Weights of a small mixture-of-experts language model, trained from scratch on English Wikipedia.
Training: a variant of Adam for the experts, 1094M tokens.
Below are experts of layer 2 (counted from 0) of a mixture-of-experts language model. Rows are named router (the router's row for the expert), gate (a neuron's input weights, with its number), up (a neuron's input weights, with its number), down (a neuron's output weights, with its number) and show model dimensions 0-255. Each number is 500 + 50 x the weight over its row's rms, rounded and kept within 0 to 999. Numbers have three digits each.
Before each expert's rows: "comes before" lists some tokens at least twice as common just after its tokens as in all text; "gets" lists some tokens that make up at least twice as much of what it gets as of all text. This comes from a sample of Wikipedia text that the model never trained on. Tokens count by the router's weight.

# expert 143
comes before: " the", " be", " ", " a", " re", " have"
gets: " to", " that", " by", " be", " for", " into"
router:514445477487529476516552417463474422523454532418506565438588550451504441555431489464528501546558598510555571555551514496512527501528505546552523517432559524558548580576523451453490533483490389422432437424502497488426530552416544442451492459596545526500500450457499428571476486440408424494544574550538503457564539492472456570434524555548436461486484413512570514576461425553460576554534470572539525570517505450465361606436529538488409511534456548524501507416481431540404481438445556531466538392563471533531574487431569484438581490500449453572434533594524498503422440579500509507492527535537517443509459555517550524470452517481612477515401534498427495478541499479499505462521580462566486501475465512407468413472453521551538615515562481535559486489456457543504534523549475
gate0:461492557480508547517503470537499496464480484467592408489497499607475513562510607448428491454523559486446532525490530457453498563459489562491479577460550436493565521482605346551462493433600493539467480525431531487506586587541506508511564553479478496600485592497382519535557515517483515505459556495578450520497555436518446612565490515515442446465515484541368494599536452469468506612411455433581484459467549495452465546556516540465439520508522481418563553512606521450599426487398471490513545546470397474500503449486466576507497489500491514489452503540569502431512473497457471465589514533505491386587496568502469445489440560541499469453544537467470486555496504553513500474482467361466530427459470426518431612571550492486480522454485497524534506550512513493333549475504525
up0:546521470406488533452580480434514445424503592514428568502469516414486480460513489519609474458502473426623474498474490544565482510465435549530532499485491480423494478521391516497538495444523595448477525512539536576396398347455494472431433537467495462547590477460591426503517450473478506592549422437493562434475367593510524417477500472536538534493559521497541515431512483524534521479591527527531549567395346561502530515432479512454525564521529521570498498537462447516479530498565569523445429436540552536544573512462544439491480547529561468501495475473477567566529470545416549516448481505547553544406507430470537510515518526544452430542434484473554534536441481378515481493497531533512464522591542462485515445427446573510525514555545482491522554415468518485615420559483515
down0:479447483542474408528567489527525418484535483476499409461496524524413387470533444509534455563553577423473627512519514500423478507514510467488433559477414515580511526544463503532510542587457462499494396553478517485453540541486488590499564478574503545535483569519500497568559631577618373386532486503528497530501550444540563522534472478571473542468427554454522441570540425475481543428523532429435457544484403450509439535439536485589476483440463549467460468540609466489400425473527594437443538544489419592542563578452474444512447480438486518541449498540489470518467420572538610533545529396492470474530523532511568514448468525455508520546480490438471489509453494490528494475584485474536572497601497540457535459483563488513484405549529447518496400446494566435570509527481481
gate1:490566461368487517431550537507568465411447465588501576500514463532460485531457508501497571552468486481550495506510446495530493404478521603510482588516480506363499496508494379535542387543516465489497392477496490432634460512590520503512420530489471449473631537522507527502518447404482498495611527576533483487456413506551467545462530496602524510457538521501470553468434498519390472477532439498561411575428535516477483484513577537492487476489577509504446533473545476576510358483455432492547582474416467581469521530536487514587495401534581515520497537529520515590514461436565519421541510524467501498493504556505503442477469442508552481535501536489463435477385473473520413509524490502500478580501546508507383551501480554550449579445512595538507503441556531483336522506486475
up1:533456515521476495416486524580506529530543458468521515503482513547414552502546550511548463449422429507456491478499472438528503594468474484507504494519501551512445476584501488502542603390502556522556491537425518452530566511419496561505537482479473561490522450510574542505536515556521541439446437430503478521503492434547519504497477430483454442660455510454462462563398520458597516476449512456457464570604433481547499475574561507519494548505478598475540524502496546501645575568531507478523437564459508450479541531489502413549515417537473546399595420499531620542488487561491502448535471409481627410401478401478494436519529547538460521447505383564542383520588523524469478540524476533492524355498464530514567442507582584542476506510509581399534480513454508533526477549495560
down1:513410510461522494428547525574451508468566547503446565587505446542419574516505433470506614450534547510467449501470474419499527496488544485531533502514493549417494527543494568453486490516475468589468583531541546484572519503430551462540557426447487549533502494563539541539461602487484512558574506507536449449512477499504565515451496511589536471463521521398480500500521507452453525573475553393499511531468556571639576519579545522515506498510491448538549536527424491477528450595472376444526640509540527477578548472469538518518502425569563514476527467581590543510490497499536578475425572434603495602501537496415440472488459478515482388517424515474439432544602459521511468527547485565557467515488634520569488568482537571471533579466451446541529461617539457587538446481468422
gate2:397652506493534531529496498474450478473535494563418496493488458406532495497631518550449549625598425498530448507482467412488535508490509513499532554521509477428568492506440469520513443515441582487486469558548566482643600514641453478473410535466425514422486502525470604473589469504504501516562519471408449478443471572523456493587459480542558405539440432524462602448511528521431467548567542465504449505431433544457487527516473523454567493488511535557573420485482528484521552569474457477605583460530560519528559528543481544515487541484509450590497438519505460430483477407529485488518470532447612519505524505519526512558587487551480554542449574590539500443517556503460461553536572500496556533540491543533457593534515507544584486530543551579497509406573518478428536561452515
up2:540540570377529581436532523562529465428451480585492531532498476465545532510578539524528454574536441472522483458527530494475490426531515478488558531501503452442477489535455531595502514541476494476568447490445436525794499495592458484478495453476492508479499504526530517402554490537525525618426485558521469435442539486517434432429583485465625477515560490496499528439558563466509482536513519469587504529487496508454464492556475426502556464477503465558535500513426482471487493565495555442557575419480552463391474573585453512556492450547485442500598448491544582456529545466508474478547411537444512545474470448528537522519510508498480503491483539591571373400574526523498467544492581511513463533535532549486417534478474558461495559453514558576538517540554559584483584502425550
down2:543626486455525498506444523435453537528516526490497462524546447459407582477550395542441579610520515550458496562515439378457551485522507441499585506439477527465573568461521486537550504485522535530455413497377439548489567470531509526475494562459485484455584584430452592455568366515371579563491455549471445460435454497538476484495486445410553451386456531553493522589436488483494495506478436487530361529521481558562618506574563464421528425539466501573463511491499434442527405540460592464493537458516493451499525569554542570526485505577488504461548452444435466489472487438510513516459473502526589500558544497480469578465513580528542527496462498528446481507512535435492589519505497564469464542457497489554435555539486469437464481459535514606519552493505582545499411550529524
gate3:485515457592487431530604516561485507587471532488480511479512512554476546508447510482527565440494540452429468476565524491419496621500538542517519502487496485454611498426471522485533486587623530453482651456406603428530439524599484478453473498459517481474610533479499644432605425493462479517511537524492486384513499471537475505581538502479528632460561440497483535521619427416445545520460530497531541484548504532494472565461424479487483489499523496448514500452524504500479478439464519480504403511552372534554483471517475522509527471494515518586528429429359502447516487543437517481471535543395424501490503503519448527491484524546528494466407449590501548587453422431528596476466476457547444500477519461501420579501396540556502541549580547450497493492603535506513529477488463
up3:377535471415466436499589483568556427429416487598486442482478483515503509473462493513486411597478523488553543479562515447492409527489475490535476499468428419473513506499503392461498606618556507494543599509541529507552469545574489483515463514440427550502401539471469512479543462508493435556463509557604401462525557482573458485419548564485642562546555528526458472497515527488479510613484575492614479566508448512509478519539474553551532471500589489539595538508455510448485556468571540495428556423511482483517525498580539518511502508490561478574463387536552486516516523494476594542510446510510543412501497517510492516505422454491551419566474558572497544523478552544569470477467574420521463467673571532539468586486556541469531543492522525535441408497553587498488534574458495
down3:523460575590589512553563521446533501478486447388483478518496523516470441417419461477528525592560507451501435439433442457467528480538463508554567535532461521489487584479401565408480576524504524457526470476465498546468512529549491519472475471461450559509518516476456515480470297462363528478564471522473527513453461447568520486470537463529398549544505501529523376525516532563490584412501424399507441503531500533593563524418521484477461517530542559494538486597443410463499511505447617512548497597493540500487583576402397554506444567596478521527444571441590435552435457474529504476550539576572451485494512502514530532539502529620527575510520448433447508496540572433472463440464545515530477448456495449499428532414403459448431510501485477502540484511511504503535505541497501
gate4:469514506542508515488485558546525505522497468506544482480507488538477507547476437517485626544518474490626483500565486412364480549446513497544443461512498542570520499421555436471558472573576516458445478469500482454479510553723555524472505489509507531333537486575467549432560482491487500395475540527422512495504484450465467570586434526445530522413494435511471440496522549418357519545506626472603456477593533415545478426540463443572607532468465486459516529471553522531546480438500433477607457490538463549510437476544506584478519423511415488521537402511499506489506517444573526478503521449399431420509590458512491586448481494494476515475512456616488529547455483579505502507516448456513491459526578504531451574506472560533546575496474472456483542503516474494443542491475506
up4:502491476429530439595411464461508511417447476433501516508506511503581531489487403489519471513509492509474508509496517564551451382555587472548462501514478493540432500461473500480454585561390474498542555516548537523492500473461441495580546506510517418525448535461574453555527452520542428580460504559511454496494551509543473396408604515590546503536523494476546556456450446584567503497511394510470465546537475489521564548490438526513572397466555421514575499527379501443333552484528598531488513487456570542515491554544509435539491427563517560503484619493424442588537546560497445456494502518534596601458479590521469431422475434426547439512457556465481442485401574511446568491485498544509514651506463518474470496441565552509483509464528515476463481483490554500621502450500509
down4:515427505498518500525530426471413465511449467444506443522487505519541448537474547419480414529592536462523572491575505587475455479600423513480481541488534526529444531427457525422479543503397484478533479497549539484562509512443473553532467465465435558587426543452471403547451519478555447540631466563535578529498522463591413511472492548507444543539467476523517521463496472440489497563483493441484539519506542434480476473459536406577412598532651504520506549574462440533487534569546529418522513530489462554518503587483420511498500438505498509495477581514499473470450402549513391470583422467420470529545495438515580455466544527454470482513529510430463492578493481495425531405454515518583526569520441505380572466509471579521527432624508575332473525500431557494482528428501535
gate5:439495468463509418516494413527475500405495462536472530571457526486531495563517559502455576623555533458542519539462483616430526465478543442445467524558603527473426524536600435518473520537496511493434435550580518508463490446557513490575478529462506465485623500520415513469444479477498472466555533567549494507505391532435489515458395566548510476526539482546497540456401481504601491468555489448528436521591601463503508484503530541555521484522503457506428493460560423563453432581576396504548531499567526599522526458482489541524477487529448462477466540519493479503473424417566407531496498538439524565601494541524524482476537434535503431545505623354420476449431552585570530526516619479522502639432431536499531454519503481468488527487495466514535568456537571506405523581506515
up5:534508481528527506482479494518470496393465453566540518519415580445537469586494529527523589587588546512548482512421536466464524459436565429485493461538551565547154517499579413509506449488528537506505482493513441522428477387445494516562499422509484423483506498561513467508413465495505484479496494595550501463518429488480424494495447555496509517485466484538499502527407476530435510504482480502537491499616489512460459482507543511536544470509501576497425475495505500530521441507584407501496453571494573656521487415493419530473480448465456515464502538501506536494527468460586407442525485567474455514543437488527456474507467556473491482417529484369485624440508467591481533495525496480542509521458510492476541499513457460478477503406530533503541503569437442546406500498498544
down5:538474498518479488430459592446555490495454680496446560429514492532502504535474515519446510424486562514521430544450464448504519497465481451549476463503574545460537535467471487573553409499529496498432574484547566523467404535542526534550481597427506499461579514533524479475478366451445585479469526531465371484391531436564488517447583455508568540540559489468507476531570534500561585490531485533521560506505442494498514491541530481472468547476505509488549454479467428451534613505501517610509527516515454449483548459542551478532530520558493446452447490509486515518518522500550429633519469449581468439515524560483487533540538551495554470493410492563566467485524634506383551538451419511426458394507480528484446461491519377510498481473470387432481529345472605476558418545432527
gate6:488496503551497429511587486436375519540482514528472497492482531501510524470571516483520497474488584507429633530500521589481460462510506529441543513562469435457395555529462479465474511481457444502537606486451548461453452481392615497440476481495415547546576496580478462551418534497483507543517520520590450474511510464558523493572502509522574552511447558520461551497505438544517497509482283511442512403429473537582490512400625546412577503553506497539463481508574502540527481473546483508463406533484430516480485593442483508487465487413539528476524491445527491512446440536529461519468473504580626550477378441484506449420527484478499537479492399426494532430518464551496527489536473591521507524524601448532556423451417494486403478471451544516547423509485526480426380477523488
up6:579500454482509497490406504486540524527579597488558573459516500524486490441405441518497583540472448520583445482451495464457515593557451397508368480531472504493443524513510458456478477431449539484488491455589488473478529455495468548450551611516466606393488466545484505502632486498523528454473535578478532509503457532498494607586455480497609539446403480440440454532449515451415489486471473463463488510439444559469502445508526462553444456507462473452472518417516529526535503555589472521530463454453506550506497396541534522460482519443506447447508572457654535549525443493564519507518520378478568345473455418490484468642493482547455453445447501529504599570477490486511394472533381465534485398532554522515513513536495448501566454466515449533438512475412486531472474530491541
down6:474482601486522543540466509534451452514460385467516511482474508536409491568532528543483508553498541584477555448403536545468522435483524497549604526479476472495486486516539557515443514497504516510489419458541475499436532486482471558510451459567464549528498406477541488456585620529480407570466416417424473559539509486528477515459439491499416586533458490545578486551578474520506487497555493550513448532470525433481527597483491559509573469571542408639569423565534624567505477442523459419505392396440404482573536494538550459500426476395547461497509472480534405555441469534500543496517488577403522528468523437487579446486474478483439491522638468419408487469461445486573440448546565485474560451475516502495542466513447510498415509506576506464508510463482463354495508548530559
gate7:566541518507501503494441529535501495476567526484453569507470521574570534479492502523371515465516447507567497445528487464500578459549525408443444573502526535530555475518446552530404544489519514478500499493589521550558423403520503498458502454521451554543415520515516473479554511508531494495482450623430590470494461528502430460510564506485599553410606462443559477492443497402486501457490442564522439551447481545481519461491433449470539483469527371425399486515476541432511536524503434506392560471460476470509551597492508442525477586471548505510559554482506526497497565479497524470474525595437576553540507523502514463525513503559470495449469538504570474539474426529473535512444421440537447540670569600525381586487528484526595500380484466523435508579576522466597375442458569
up7:433548499484452408569471525496615594577524474551482444522558433420529563494553496549525532586535438475524472481528469488526473448446537562483613464560456489447454478475487472474603447630483565528560534549496470415498584538609502572609418535445448440412584567550573533454443500523518521535530541446406457540447602521524458563516526486534524542517378514460483453444595457494432457490465499521633491464499553480510535449484454445502520437421555477509477495499502523513503489502512552474630456551510546574519440491578459553593506435528543511499497386446431551508556529500540520460517444482433425526485562547480462609499508444445527551513530428548502557474465535431492462554486438539474507562526518471530511454508472516572387510543502530453500478497485466521450509388443451
down7:522467489424451476466523483487523471461511501598494435456502510470449516500501446474447516543483569539486406504493550392477467529462494508547464408495465497463588526487526455483535444537429604533552432488478482552496412583494510498401457445460444453429501620476562581530496487460428411539505503525393510403450440591559512394485523513542561525597565481509438502499403581467526483403418412430517466595510587493475538442538525542443421543502492578530453498493504458384508577478558457476567600463517541488524476432465516551488547541457555556533497476495538515456515549473441509521461435557495401538456499548438548510616506474470597506464386460552481519438470620525535570539521544572557490519422561541447484485473513496426541506492444456469380515530483443523467468478547468